Experts of a small language model: 176 SwiGLU neurons an expert.
Below are experts of layer 3 (counted from 0) of a mixture-of-experts language model. Rows are named router (the router's row for the expert), gate (a neuron's input weights, with its number), up (a neuron's input weights, with its number), down (a neuron's output weights, with its number) and show model dimensions 256-383. Each number is 128 + 24 x the weight over its row's rms, rounded and kept within 0 to 255.
Before each expert's rows: a language model's description of what the expert responds to; "raises" lists some tokens whose logits its average output raises strongly, later layers aside. This comes from a sample of Wikipedia text that the model never trained on.

# expert 25
Description: Clause-linking words and auxiliary verbs, such as and, was, is, which, or, had, been.
raises: " a", " the", " in", " all"
router [155 129 148 108 141 116 145 131 108 145 136 159  90 117 128 125  64 153 134 105 107 159 126 106 106 121 111 160 151 158 158 125 129 108 151 117  87 142 102 130 127 167 115 114 127 129 128  93 125 116 128 114 106 147 139 146  78 169 125 108 142  94  79 108 144 118 127  80 143 136 122 126 145 136 154 122  88 140 138 152 133 132 150  85 148 139  79 133 117 148 122 127 154 146  87 138 109 129 119 111 114 129 103 144 123 115  94 201 119 115 137 139 158 141  61 134 128 124 138 123  95 182 156 121 146 123 153 117]
gate0 [125 151 102  99 135 139 131 118  91  99 134 104 133 167 135 109 116 148  78 183 150 123 136 122 141  83 162 171 161 120 141 134 133 129  95 101 112 152 107 183 143 140 124 107 127 166 119 140 117 142 149 145 138 129 151 145  60 157 170 155 138 121 111 148 127 110 160  65 134 122 149 128 133 156 124 130 107 118 139 156 104 142 103 135 108 124 145 102 147  88 152 114  84 168 122 104 142 107 135 109 155 125 128 148 132 156 112 158 119 121  85 107 102 136 151 124 110  71 107 116 128 168 119 127 127 106 127 122]
up0 [ 95 145 145 123 155 136 148 154  88 106 131 110  92 162 118  89  80 154  88 151 133 111 127 117 150 130 110 183 128 129 135 112 131  84 120  79  96 144 129 165 136 114 116 138 112 174 126 118 121 124 130 117 154 164 121 141  97 121 124 131 120 101 129 165 105  81 106  85 141  96 136 133 116 140 138 177 118 117 145 121  97 150  80 152 107 130 135  85 107 126 164 115  84 152 132  87 117 116 145  87 160 120 142 141 125 140 114 124  88 138  91 127 131 128  90  91 101  94 131 123 145 199 112 138 161 104 143 100]
down0 [137  98 122 133 133 161 120 125 141 118 124 160 146 122 105  60 121 138 176  98 126 130 159 107  93  98 102 134 108 139 115 154 180 118 150 143 178 130 131 141 140 123 176 128 133  75 108 133 158 158 127 134 137 127 127  84 131 150  84 135 108 133 151  97 122 133 116 161 144 143 124 134  91 176 157 121 145 148 124 123 149  95 121 130 142  58 119 179 137 159 123  74 136 131 152 142 151 153 103 144 133 141 129 133 128 151 172 124 129 136 117 154 153 121 109 178  96 144  78 133  89  90 111 123 141  86 137 150]
gate1 [122 182 152 129 105 149 143 178 111 133 131 119 138 137 126 110  88 108 135 120 175 135 123 138 110 121 128 168 152 115 115  86  96 101 190 146  92 135 152 101 142 118 161 116 162 105 110 140 124  97 144 131 127  97 134 157 153  97 148 127 152 150 117 115 112 123 157 114 158 112 107 115 154 167 154 115 115 157 140 148 124  77 111 160  85 125  91 134 139 130 184  60 100 133 128 140 139 130 123 168 125 114  86 135 124 119 120 123 106 166 123 103 144 102 111  98 111 124 141 168 150 113 144 103 113 137 168  82]
up1 [155  96  97 144 117 118 109 111 104  89 113 152 120 125 118 162 145 148 105 104 111 141 115 121 144 130 110  98 116 138 161 166 134 171 101 102 158  94 136 150 104 119  96 101 134 129 132 137 147 165 107 128 130 187 168  97 142 156 126 102  95 113 110 109 139 147 145 135 117 166 134 159 124 108  86  95 151  90 121 115 120 178 122 133 151 151 125 113  88 134  98 157 157  78 120 123 129  95 114 121  95 164 139 135 129 138 147 156 158  97 144 130 104 135 125 136 140 137 177 116 124 140 113 127 107 108  90 163]
down1 [110 113 147  98 168 119 186 167 111 164 137 134  85  82 125 106 127 115 115 121 120 116 172 131 175 112 116 137 115 120 107 124 128 154 134 101 120 130  75 121 102 128 146 149 162 135 132 141 116 113 193 139 117 124 110 135  89 116 132 103 119 172 108 105 116 154 157 126 108 150 190 112 123 113 154 117 129 141 103 143 147 147  63 112 112 141 132 139 137 151 119 115 125 135 100 127 155 141 102 135 158 125 145 191  56 137 166 155 152 176 117 113 138 126  88 133 111 164 162 145 102 137 186 109 119 129 113 153]
gate2 [149 150 112 129 133  65 129 150 139 162 126 138 145 160 146 126 105 120 121 139 108 144 148 154 129 139 137 101  95 160 130 103 159 105 114 174 147 119 121 113 124 121 116 182 158 127 161 157 104 121 101 152  90 123 118  97 127 207 114 138 203 158 135 117 114 122 110 119 138 100 161 141  97 113 195 110 145 110 147 124 113 112 176 121 179 142 118 151 195 141 177 139 190 177 107 148 161 123 148 148 135 160 112 133 133 116 130 114  83 115  99 128 126 113 157 137  85 142  90  97 111 135 143 108 136 161 140 129]
up2 [129 144 131 175 120 155  99  96  97 126 107 144 104 114 122 147 138 123 115 102 108  76  89 102 169 131 125 122 123 102  94 131  89 123 119 111  78 111 108 114 125 165 147 126 140 122  86 115 124 130 119 124 131 157 180 143 136  85 141 108 111 112  94 106 155 157 146 138 119 132 122 144 167 138 106 168 126 104 144 111 140  83  92 102  83 122 137 118  98 116 105 140 149  74 181 137 118 161 106 105 115  97 156 125 124 151 108 165 139 132 141 138  89 167 110 115 100 133 157 132 143 120 134 127 165 114 138 116]
down2 [163 154 135 164 139 112  95 153 107 133 129 165 166 169 162 129 117 132 108 116 112 105 120 129 114 123 138 103 116 131 156 113 137 161 114 142 127  86 101 101 112 101 155 118 166 127 131 121 127 137 136 147 137  97  93 147 163 134 152 106 122 136 118 115 144 157 134 131 105 133 118  81 118 128 110 130 149 118 130 108 151  95  82 110 184  96 165  50 133 123  92 114  79  98 132 154 139 155 154 120 151 155 133 142 153 116 128  99 129 147 121  98 131 145 113 141 160 152 139 114 139 145 161 129 119 100 159 125]
gate3 [135 134 135 138 133 113 153 171 138 144 166 103 116 116  95 112  89 116 120 148 142 148 169 101 130 144 103 143 143 129 140 125 190 127 137 107 145 165 145 132  96 130 157 144 162 133 145 144 163  90 172  94 144 125 167 130 152 155 108 146  93 151 173 166 115 116 121  88 118 129 176 100 136  76  88 130 111 102 120  97 141 155 144 114 192 139 140 122 127 176 125 154 109 127 102 142 103 131 127 146 171 109 146 159 147 145 138 147 141 131  87 123 129 125 120 139 154 105  79 100  80 139 161 109 139 143 130 108]
up3 [105 142 122 116 147 139 145 152 137 126 181  91 152 137 129 129 141  95 131 173 116 130 167  91 164 141 101 122 153 177 140 148 178 123  85 114 145 118 126 102 112 100 129  99 166 157 124 140 157 107 120 114 157 131 135 127 147 170 104 140 129 142  96 100 115 114  98 105 113 141 131  72  86 120  82 140 150 106 112 110 123 145 125 129 142 167 145 134 166 136 112 144 162 133 106 126 157  95 116 120 178 148 174 140 104 170 143 143 110  96 125 167 131  77 109 146 146 114  59  94 108 127 144 130 131 150  82 104]
down3 [126 113 114 119 110 118 126  92 122 139 119 169  99 147 109 156  78 159 118 109 129 130 125 148  95 119  97 130 142 124 148 120 119 130 141 116  99 137 134 147 106 167 129 117 164 183 131  76 150 167 135 149 116 107 157 126 191 115 125 132  90 133 125 133 123 126 154 151 139 106 109 121 132 150 122 124 106 124 161 125 150  99  96 116 122  98 126 131 116 121 123  94  91 147 138 100 115 142 153 115 140 117  80 107  84 153 126  99 134  90 115 155 186 150  95 111 105 115 133  95 157 127 177 139 157 140 182 139]
gate4 [101 131 145 138 130 133 174 139 136 148 143 125 115 137 132 168 129 115 121 103 107  98  85 123 101  96 165 147 146 126 110 126 138 154 123 126 127  91 108 160 152 153  82 127 154 132 139 139 110 134 102 107 131 137 137 124 118 142 131 101 160 144 122 109 118 124 118  89 143 152  89  69 181  60 123 116  96 110 158  92  89 137 122 122 107 122 119 109 128 104 110 122 124 167 158 101 101  77 156 135 122  50 124 131 145 151 112  98 109 119 107 115 173 151 146 138 121 115 102 140 114 109 165 141 125 112 158 136]
up4 [152  95 105 122 110 130 112 151 132 164 117 204 105 111 122 118 100 127 138 128 174 116 107 148 147 162 164 113 136 124 135 139 133 131 169 114 103 135 113  93 162 137 167 127 121 107 125  88 128 112 104 148 131 138 112 100 140 129  99  92 103 115 135 166 138 120 116 147 166  84 171 177 118 127 147 131 129 106 154 122 157 115 140 122 126 143 156 121 123 138 138 120 123 116  92 125 122 151 139 151  84  92 103 130 143 129 127 156 171 153 124 119 111 125 141 135 140 124 149 167 169 167  98 176 172 137 150 141]
down4 [151 111 153 112 105 106 127  81 145 125 153 127 155 101 159 140 129 122 160 119  89 140 132 135 136 125 135  61 148 137 143 173 132 120  88 115 146 148 163 157 127 164 157 127  88 120  79  83  86 158 144 113 143 102 154 157  84 155 122 165 166  98  97 131 154 110 130 134 114 135 107 129 150 130  91 146 145 118 137  79 132 149 131 121 130 137  91 152 128 127 131 134 141 132 137 122 162  97 156 122 133 107 122 133 149 129 120 103  81 121  81 102 151  87 158 117 171 162 126  68 136 129 101 156 146 141 105 110]
gate5 [ 70 127 120 122 134 108 148  65 174 135 133 139 177 127 127 171 128 157 134  93 129 127 144  94  90 126 176 114 103 106 157 119 111 140  81 110 120 111 122 132 100 123 163 140 139 130 120 107 113 131  97 163 118 163 118 113 102 190 118 107 150 137 131 129 133  80 127 116 108 123 144  99 151 115 127 109 136 135 123 124 101 135 114 150  86 137 157 163 116 120 149  92 161 124 136 137 133  97 162 122 124 136 171 158 109 124 115 120 123 121 160 129 124 118 129  93 151 102 132 155 154 119  87 102 126  95 131 149]
up5 [132 128 109 117 165 123 110 137 139 117 128 128 118 103 156 152 123 177 157 133 163  88 116 127 140 102 106  95 129 168 112 129 148 122 119 129 104 107 127 101 161 184 159 109 149 109 114 165 119 146 139 129 146 110 105 143 151 109 134 154 131 101 135 102 146 151 104  96 123 130  96  78 135  98  94  96 165 129 103 127 155 175  98 132 140 142 147 139 151 145 132  98 135 171 157  67  87  79 116 117 101 129 133  94 144 104 163 125  76 153 142 135  90  94 132 149 140 169 109 111  65 134 119 138 127 117 153 138]
down5 [112 125 123 171 106 149 154 144 122 116  69 122 135 151 141 141 133 135 128 123 182 136 130 128 139 147 135  91 145  87 100 107  92 120 148 114 195 150 187 140 147 122 127 144 133 163 133 130 160 166 101 141  92 121 116 126 109 134 156 137 163 155 162 142 107 111 125 138 107 134 148 143 124 139 122 140 123 123 141 166 152 100 165 129 106  97 106  92 167 107 109 168  78 135 116 166 141 124 135 168 139 133 111 185 157 127  95 141 152 117 134 131 135 126 199  54 113 114 117 123 151 121 124 123 147 154  90 142]
gate6 [119 150 137 110 114 111 150 148 115 148 138 106 168  97 126 145  95 144 133 134 138 151 101 135 144 149 105 122 118 107 133 136 132  97 128 200  77 158 133 141 125 127 116 172 144 153 145 128 109  83 122 107 129 114  99 142  59 113 116 154 141 115 155 116 102 137 155 113 116 107 127 153 126 110 138 145 136 116 100 168 117 149 141 175 156 116 121 138 128 143 141 102 167 131 130 113 118 155 140 126 130 105 143 155 129 111 110 140 117 152 106 111 136 104 111  75 130 117 132 117 129 136 145  85  41 125 148 119]
up6 [ 99 135 144  96 125  90 120 110 176 145 118 112 123 145 134 129  58 135  74 140 118 146 117 192 139 149 114 130 127 134 156  91 159  77 120 142 131 143 135 142 134  81 159 178 120 157 148 181 111 109 114 153 109  89 134  87 165 137 120 163 129 133 151 143 141 170 131 141 136 133 107 118  98 145 114 136 117 139 143 113 129 137 164 147 139 116  48 135 116 166 154 134 125 126 132 150 136 148 112 142  76  79 154 136 138 115 139 185 132 131 137 114 110 125 129 103 137 112 122  91 132  96 122 133 141 136 143  95]
down6 [193 132 126 161 112 142 109  97 113 111 124  96 146 128 120  94 155 118 155 111 172 192 116 125 152 143 133 124 113  93 145 134  99 106 161 134 112 161 148 140 131 139 163  82 141 137 125 127 137 103 123 132 143 151 136 119 130 108 126 119  96 122 137 141  95 118 198  90 139 104 158 176 155 140 122 165 108 147 137 152 170 121 115 169  85 135 131  99 121 142 121 135  81 155 112 122 117 123 143 109 100 143 134  92 132 145 141 160 122 118 125 126 136 133 116  98 122 107  85 177 137 112 152 133 102 154 130 123]
gate7 [125 105 108 102 104 155 163 113  83 159 128 120 125 134  94 116 131 153 163 116 127 122 134 149 142 184 145 121 121 191 139 135 142  61 147 141 108 148 110  84 132  93 141 113 116 135 114  95 112 108 101  98 119 152 142 147 119 156 106 165 137 147 150  94 121 137 135 153 154 119 151 135  81 105 158 115 164 104 153 123 119  76  93 154  81 135 172 141 165  88 108 137 131 121 144 159 170 139 144 143 106 134 113 156 153 136 147 148 131 141 103 143 120 117 154 135  84 119 132 133 110 182 116 117 116 140 121 111]
up7 [134 121 122 131 118 135 140 111 115 194 159 114  96 120 145 129 150 112 132 116 153 102 126 170  98 146 132 147 176 123 147 117 131  84 143 109 110 156  71  45 173  99 131 119 100 130 117 109 150 121 104 124 115 143 117 139 125 121 122 139 128 124 135 109 120 138 119 131 149 122 142 153 151  67 159 126 188  90 176 137  98 105  85 130 106 136 144 121 137 104 136 156  97 103 178 178 127 152 135  84 127 125 101 113 146 120 115 155 111 143 115 118 123 132 149 140  99 134 112 141  83 172 145 133 151 131 142 103]
down7 [108  67  96  94 103 119 157 131 182  99 137 132 138 121 188 151 150 122 128 154 122 120 137 118 137 109  85 126 138 113  94 105 114 107 151  91 126 124 141 139 142 144 129 187 146 157 154 101 151 180 130 205 145 109 156 129 143 152 130 106  89 148 124 133 136 129 134 159 100 156  84 112 165 165 137  97 126 127 192 143 127 148 126 121 168 101 101 115 154 150 168 150  65  97 125 150 123 149 102 105 174 120 124 126  93 164  92 147 143 138 111 133  99 161 155 156 100 173 145  90 115 118 137 108 136 130 129 145]
gate8 [135 145 139 126 129 145 131  87 130 105 152 113 144 145 195 123 135 137 112 132 129 157 134 120 103 137 148 141 109 126 156 148 184 133  78 115 132 157 142 105 157 131 136 135 113 160 122 161 117 128  98 123 119 128 156 181 134 166 132 113 105 169 166 137 174 106 101 116  95 157 187 123 136 130 106 104 154 139 149 106 139 113  96 163 134 139 137 117 133  97 152 135 119 110  98 162 133 133 136 128 134 105 139 166 137 140 110 107 132  96  95 137  96 157 151 167 114 142  61 103 105 112 141 174 119 122 133 183]
up8 [172 130 153 145 134 123 127  81 143 123 161 154 122  75 142 113 135 103 154 129 138 154 121 114 128 119 162 176 129 107 127 145 171 104 151 136 160 141 118 111 162 173 133 170 111 149  96 116 130 111 102 115 156 114 121 154 134 128 104 103  88 119 141 134 150 110 104 109 109 182 142 112 126 136 154 116 116 128 166 119 119 105 135 133 121 175 139 113 141 121 185 118 125 140  93 149 133 114 145 171 144 112 172 166 164 142 130 125 125  83 149 126 114 147 144 104 142 155  96 138 103 113 121 127 103  78 121 148]
down8 [128 109  98 132 113 115 103 122 117 150 132  91 124 144 140 130 156 118 116 114 134 119 152 146 145 122 127 133 116 145 145 135 112 104 177 146  94 115 142 125 144 137 118 123 118 104 101 153 149 145 136 110 114 117 170 146 132 101 133 161 129 117 155 139  62 106 138 194 154 163  96 103 123 180 181 149 138  98 122 133  90 138 147 118 138 141 123 170 151 132 128 143 127 119 119  97 153 120 163 152 124 128 121 123 130 138 129 117 123 222 136 149 125 103 104 129 126 109 107 137 122 135 113  91 115 133 112 122]
gate9 [148 112 140 104 142  92 117 170 107 128 124  93 105 119 149 116  71 101 118 101 166 140 153 191 140  79  99 161 129 126 139 136 133  86 121 123 108 158 116 123 106 147 130 116 115 144 111 117 110 136  62 114 108 129 123 156 122 178 149 149 108 170 145 104 166 132 145 144  84 100 141  98 109 131 110 174 117 119 129 165 105 120 135  92 126 117 102 151 140 113 124 112 160 137 131 126 123 163 101 126 122 147  87 120 118 112 134 128  91 140 172 111 147 164 108 126 121 119 135 150 108 146 130 169 122 155 118 117]
up9 [130  98 138 154 119 131 153  93 137 171 118 144 115 107 133 104 131 104 102 117 165 156  87  92 114  98 108 165 112 119 140 121 123 120 155 108 148  88 167 125 106 157 170 112 158 160  66  83 169 127 121 104  96 164 130 125 130 162 128 149 125 143 119 126 121  93 123  92 135  94  93 140 138 126 131 174 113 137  92 163 132 110 144  96 141 145 121 141 124  99  75 134 131 190 127 117 115 106 142 125 104 120 182 108 109 118 104 105 117 105 139  97 136 150 127 127 132 118 148 162 187 147 113  96 123 174 113 115]
down9 [125 156 166 167  90 150 138  92 163 155 135 117 143 173  67  93 146 136 144 107 130 137 128 170 169 119 148  88 115 122 116 111 131 129 107 121 123 142  88 116 128 145 152 117 163 142 164 146 164 120 101 130 141 172 115 111 172 135 136 130 125  96 117  86 107 136 164 153 173 129 139 113 108 113 100  90 136 111 154  82  78 124 161 137 119 145 120 114 123 134 156 100 144  91 116 114 131 130 153  98 135 143 113 152 154 108 124 140 146 132 144 121 131 137 140 131 108  98 133 124 113 157  85 140  83 105 127 128]
gate10 [158 134  37  87 159 160 101 151  93 113 164 118 154 117 134 121  97  84 138 136 108 123 170 117 163 129 107 136 141  61 165 145 149 125 177 149 120 156 111 151  96 119 143 158 149 117 131 106 134 123 112 171 108 122 125 162 121 143 126 110 127 126 151 102 125 113 134 101  83 130 105 114  98 125 132 130 141 154 144 100 132 155 124 124 146 171 158  99 118 108 114 163 170 140 117 139 109 131 131 132 133 158  92 112 114  74 119 108 139 162 112 145 145 157 115 184 118 137 106 134 130 149 135 114 151 110 100 104]
up10 [132 133  93 147  97  90 105 138 137 144 114 152 141  96 101 156 151 154 127  89 117 119  92 117 133 118 124 124 137  99 111 166 120 128 128 125 127  84 116  98 128 158 105 143 140  94 125 162 117 198  96  93 116 114 112 101 180 130 115 148 136 151  67 168 104 157 139 164 177 142 144 107 156 164 158 115 123 142 145 116 147 108 127 127 134  95 126 149 130 114 163 100 131 162 139 111 103 109 125 143 110 136  98 134 107 112 128 133 166 100 141 107 128 162 146 141 155 124 138 141 123 145 127 117 170 112 128 126]
down10 [103 121 119 123 139 163 142 128 119  96 134 110 121 149 103 127  96 117 130 156 128 140  87 127 109 110  94 176 168 124 111 114 118 122 141 145 140 163 103 174 199 105 124 146 153 123  87 133 153  84 152 133 115  91 158 193  87 133 162  93 168 163 136  92 144 139 113 160  86 129 130 146  98 132 118  97 135 127  63 139  94 186 151 148 150 126  96 108 108 149  58 171 110 111 107 131 115 119 113 169 106 122 156 119 139 144 148 110 112 124 122 131 134 118  91 147 147 173 132 174 189 114 115 123 138 125 136 157]
gate11 [127 100 115 110 149 144 165 149 121  75 120 143 147 114 101 178 135 185 151 142 133 107 153 145 138 154 165  96 153 114 167  91 145 124 151 123 116 145 164 106 123 130 129 114 158 152 170 111 107 110 115 141  91 127 111 116 113 179 135 127 126 182  79  76  68 122 119 147 102 116 126 148 169 123 156 154 148 155 151 102 141 124 138  80 146 124 125 116 176 121 126 118 150 114 130 117 148 140 138  78 114 108 100 152 148 152 140 138 146 136 180 124 125 151 112 182 173 153 168 102  94 158 127 107 111 142 155 154]
up11 [118 111 147 116 155 134 153 136 134  79 136 140 118 118 120 165 145 182 143 147 110 123 110 135 156 179 130 107 146 119 189 120 194 107 127 108 122 132 124  94 105 102 128  94 113 114 132  87 146  99 155 113  85 104 112  93 125 169 124 106  91 185 116 127 103 106 144 164 107 122 166 143 135 125 188 101 195 142 137 109 136 146 152  90 148 122 137 124 171 138 134 121 168 148 133 160 142 116 109  98 133 115 117 136 127 136 167 130 157 108 148 155 136 156 135 132 187 145 118  81  96 127 108 153 137 139 127 161]
down11 [136 133 140 136 140 113 130 151 106 141 142 139 103 143 119 106 149 157 127 130  95 134 113 132 126 130 121 129 171 107 108 142 137 107 126 130  94 138 140 113  92 108 109 124 116 110 101  83 139 170 138 104  74 124  96 152 166 149 104 109 135 125 173 112 139 146 108 125 142 113 165 117 173 160 144  82 144 113  67 120 106 168 132 157  95 135 126 128 145 139 122 130 134 158  94 156 132 136 147  65 113 120 183 119  92 140 148 139 134 128 123 112 125 134 120 122 145 158  99 101 130 110 130 168 124  93  97  77]
gate12 [162 174 163 134 137 122 155 108 118 150 111 106 126 142 145 104 121 127 127 119 119 147  89 159 135 103 134 120 132  96 118  79 134 127 104 153  97 129  50 159 143 136 123 127 121 110 147 179 113 104 150 114 134 121 187 145 100 129 128 174 152 129 121 156 130 198 131 155  63 125 156 106 101 153 104 118 147 123 146 111  85 101 115 175 107 112 127 140 123 149 140  97 138  98 140 175 103 154  85 128 131 136 140 126 118 115 130 146 128 170 146 102 144 123 132 133 129 115 114 124 108  84 136 120 114 135 168 113]
up12 [120 132 140 142 116 163 115 149 164 146 168 123 174 127 124 162 136 114 163  92 134 145 149 115 143 139 118 135  98 134 108 129 111  96 118  94 140 166 119 142 134  95 149 126 151 186 165 108 129 136 115 131  92 146 117 153 107 152 103 119 132 129 119 132 140 130 120 140 109 133 147 111  93 115 109  88 125  86 110 120 118 127 136 123 119 135 120 105 174 113 100 108 103 120 127 142 124 130  95 118 115 143 150  70 126 150  99 122  99 147 128 116 128 108 145  83 143  86 105 143 157 113 105 157 147 124 133 135]
down12 [ 99 108 185 132 130  95 138 144 132 104 104 120 124  86 105 115 102 125 128 109 147 118  62 121 136 124 103 112 131  71 165 155 133 127 118 100 155 162 130 125 137 172 120 156 152 105 118 144 138  98 132 132  66 122 125 115 145 114 162 132 113 121 107 122 104 136  85 181 148 147 117 128 144 106 137 178 127 118 165 116  83  92 102 126 145 158 141 151 116 133 134  76 140 149 101 144 169 151 108 117 167 100 147 154  99 129 147 110 158 105 140 158 127 102 108 136  87 123 146  81  91 132  82 102 137 164 145 108]
gate13 [106 124 136  75 122 121 132 155 135 136 107 145 164 119 103 136  99 100 112 120 120 114 115 150 146 125 122 136  87 133 134 114 121 143 158 113 124 146 131 129 140 132 135 181 143 151 124 159 139 127  93 171 157 129 129  83 117 119 134 120 115 104 143  67 129 134  93 145 118 155 144 114 139 150  94  77 176 134 153 130 121 112 167 113 149 134 117 108  95 135 128 115 122 127 151 136 184 125 154 186 131  89  90  67 150  91 155 112 123 157 100 104 112 137 117 126 152 106  94 151 170 152 188 129 135 158 134 130]
up13 [ 99 112 143  57 118 154 134 135 121 147 103 127 143 126 139 109 119 114 118 120 113 129  97 144 103 126 148 133 109 121 116 127 131 141 143 107 170 127 131 130 108 138  73 148 157 167 135 110 141 111 113 183 146 118 113 106 127 142 119  80 137 106 145  95  99 125  97 126 133 188 123  94 153 132 114  86 171 140 109  92 111 135 135  86 110 122 119 116  98 165 132 131 140 148 147  95 153 124 159 160 111 128 118  88 119 106 120  89 143 152  82 132 151 169 110 108 174  87  79 112 172 157 219 111  98 134 125  91]
down13 [144 121 139 177 109 146 109 164 128 109 105 195 162 121 149 114 156 138 144 137 123 135 125 133 137 119 140 123 141 142 160 135 126 145  46 149 127 172 152 100 123 140 163 143 151  92 144 107 137 147 117  94 123 165 127 139 122 132 138 164 148 165 166 118  78  95 109 106 150 169 130 111 149 131 167 128 165 128 144 168 126 142 143 144 119 117  95 133 127 148 142 114 144 138  99 139 125 143 131 126 169 148 114 144 144 197 155 110 157 140 150 106 110 129  91 197 136 143 140  98 134 100  87 164 137 101 147 120]
gate14 [151 142 127 103 136 161 149 112 150 116 181 127 158 155 153 114 148 123 113 139 171 154  90 129  92 105 128 123 137 119 127  98 119 159 139  98 142 160 102 143 120 143 121 119 134 100 150 142 175 114 138 102 119 108 145 125 117 101 129 124 171 104 130  99 105 180 116 112 133 145 165 137 167 103 120  97 195  87 123 122 120 156 149 135 104 123 136 134 126  92 103 116 127  88 127 126 138 107 159  96 137 128 155 151 125 141 115 139 104 122  83  97  90  92 100 151 131 151 135 108 156  86 106 132 114 117  92 161]
up14 [ 95 117 119 170 123 121  98 151 124  92  58 121  90 134  99 153 111 110 123 103  99  99 115 135 130 132 102 127 121 132 156 131 162 101 132 167 116  73 153 141 123 126 162 133 122 161 109 136  88 124 108 111 132 119 120 122 138 131 115 119  98 128 132 171 100  83 144 131 121 108 111 108  99 120  98 128  55 177 153 135 140 105 121 110 134 141  94 125 119 146 167 128 144 181 115 139 143 146 112 139 117 102 128 100 133 147 137 107 135 132 126 154 109 147 153 119 113  80 128 131  99 145 127  92 135 129 163  97]
down14 [144 130 139 115 147 122  96 122 111 152 122 147 121 150 142  87 173 106 118 152 148 109  77 134  87 102  97 127 111 137 127 139 132 147 123 126 164 143  90 160 143 112 123 138 138 141 128 128 144 125 157 152 154 141 113 141 106 130 102 138 134  82 103 121 184 147 116 155 104  98 107 165  81 146  99 149 126 152 128 119 132 139 124  81 124 172 143 109 106 149 102 130 129 154 132 180 145  87 126 155 128 138 138 122  92 116 125 111  90 203 114 126 113 121 133 125  80 159 161 113  96 116 104 110 148 107 118 120]
gate15 [136 100 134  95  98 102 167 109 167 155 121 125 127  77 130 125  75 117 149  97 172 180  90 172 127 155 119 154 158 121  96  86 113 133 124 114 174 124 111  89  94 103 110  96 153 149 104 121 116 174 148 129 154 139 159 140 111 143 165 112 153 119  80 153 117 149 161 129 161 135 121 149 136 113 130 104 142 142 113 151 118 102 103  88 161 178 160  66 122 140 169 159 166 111 140 136 130 126 146 129 124 174 108 123  96 128  94 143 141 155 126 116 168 175 106 104 115  88 127 118 160 137  92 103 131 114  92 127]
up15 [162 113 169 131 121 129 103  98 124 130 101 137  98 123 102 120 109 151 199 161 109 137 155 144 139 132 149  63 140  74 139 130 126 121 147 115 128 135 117 116 171 126 141 119 127  89 155 110 130 126 149 124 132 111 134 158 145  79 153 142 125 139 146 112 152 162 115 159 139 121 132 127  80  86 142 128 134 144 162 181 114 102 155 169 127 140 104 125 118 125  81  88 119 125  91 142 123 125 110 117 155 141 184 164 143 136 135 117 149 135  84 139 119 127  99 121 159 145 127 138  92  97 109 102  89 103 165 155]
down15 [142 110 119 152 103  98 147 146 125  83 127 147 106 135 160  61 131 149 172 142 118 109 119 167 124 141 126 107 126 109 139 110  89 153 132 150 106 115 142 142 118 166 121 132 149 159 103 150 120  97 125 112 133 162 116 129  84 138 203 124 155 136 126 111 135  99 135 116 140 141 117  92 177 112 136 152 111 145 134 139 142 126 103 110 128 101 119 147 142 135 122 173 124 129 134 115 105 123 136 107 146  93 120 101 141  55 134 128 131 150 130  54 119 135 132 146 104 138 144 102 149 132 117 111 144 128 103  99]
gate16 [129 144 146 117 104 121 115  98 117 145 114 126 148 117 110 153 131 116 154 116  95 112 107 125 151 114 114 100 145 109 132 166 103  98 157 157 146 182 137 138 124 163 118 146  92 138 124  76  89  96 197 126 130 154 110 137  77 159 143 130 128  87 140 139 132 169 130 107 121  80 129 164 135 152 132 128  83  95 150 123 158 128  83 152  97 155 104 130 141 120  79 164 140 165 146  96 133 119 126 159 168 135 138 114 152 158 134 156 119 134 108 150 169  86 150 140  93 110 119 167 107 147 135 152 130 122 131 125]
up16 [106  74  70  90 125 146 112 140 151 123 137 135 130 132 129 148  99 121 132 122 155 140 148 155  88 179  91 129 169 131 123 117 151 150 101 111 143  99 122 138 133  72  99 112 131 155  95 108 133 139 131 102 139 141 117 115 159  98 106 132 127 144 151 160 103 130 103 102 146  92 126 114 106 109 125 146 184 165  56 123 117 128 140 136 118  89 155 167 115 112 133  77 102 140 128 143 134 146 144  85 119 129 137 118 121  96  90 123 147  99 128 128  89  92 121 114 105 103 111 107 145  85 116 106 137 154  81 119]
down16 [111 121 116 131 109 162 152 124  84 153 110 118 136 157 134 179 121 116 120 161 131 118  94  94 138 106 147 128 135 121 107 160 128 109 136 163  75 170 170 137 127 120 114  96 132 102 122 147 127 173 138 140 130 181 127  75 148 124 134 122 161 127 113 113 143  91  89 156 144 144 114 123 133 124 121  92  95 142 131 134 142 109 180 134 126 155 100 125 104  78 132 115 123 112 113 127 109 150  45 109 107 137 142  92 127 132  94 160 124 158 123 136 117 105 128 152 111 116 137 151 135 149 155 157 106 114 155 138]
gate17 [ 96 100 126  89 142  97 108 138 108 143 183 111 126 144 117 160  96  80 172 128 107 172 137 110 144 141 106 142 133  92 113 118  93 120 166 117  99 117 117 146 152 124 129 155 118  90 136 180 155 167 114  87 132 136 116 118 167  93 131 103 139 110 118 139 101 164 137 110 130 132 139 135 129 125 110 149 105 182 141  91 137 143 111 106 125 133 105 190 115 137 176  98 185 128 149 109 141 129 149 119  95 127 145 154 125  98 147  97 141  89 163 121 123 160  80 144 110 102 158  97 131 111 161 144 163 137 118 106]
up17 [132 136 117 141 118  78 129 116  79 119 128 111 126 149  89 144  92 127 134 148  96 121 118 151 187 138 121 117 123  76 110 122  90 127 150 145 104 110  86 130 157 173 141 131 104  84 185 159 128 166 150 107 106 144 112 134 160  78 122 134 136 136 144 120 140 166 122 139 138 123 149 131 143 169 151 122 118 173 152 146 156 105 123 162 138 161 151 152 126 150 161 121 133 112 151 117 111 110 164 124 118 160 152 137 134 107 122 116 137 104 185 140 111 149 117  94 105 141 135 130 133  99 107 163 136 139 122 102]
down17 [117  99 125 120 125 106 116 135 115 130 145 151 122  72 146 114 125 164 123 122 170 118 106 133  94 124 141 148 152 126 139 109 107  61  96  91 106 149 119 124 132 121 134 112 110 142  87 132 110  74 152 162 147 148 145 184  88 161 120 127 130 139 149 110 116  79 112 120  87 127 182 117 128 107 136 141 160 130  70 110 105 124 122 140 152 102 130 118 126 135  46 141 131 133 118 119 122 131 102 139 125 108 117  99 137 128 116 141 135 154  50 183 155 108 164 116 147  90 127 153 148 152 143 126 115  88 124 149]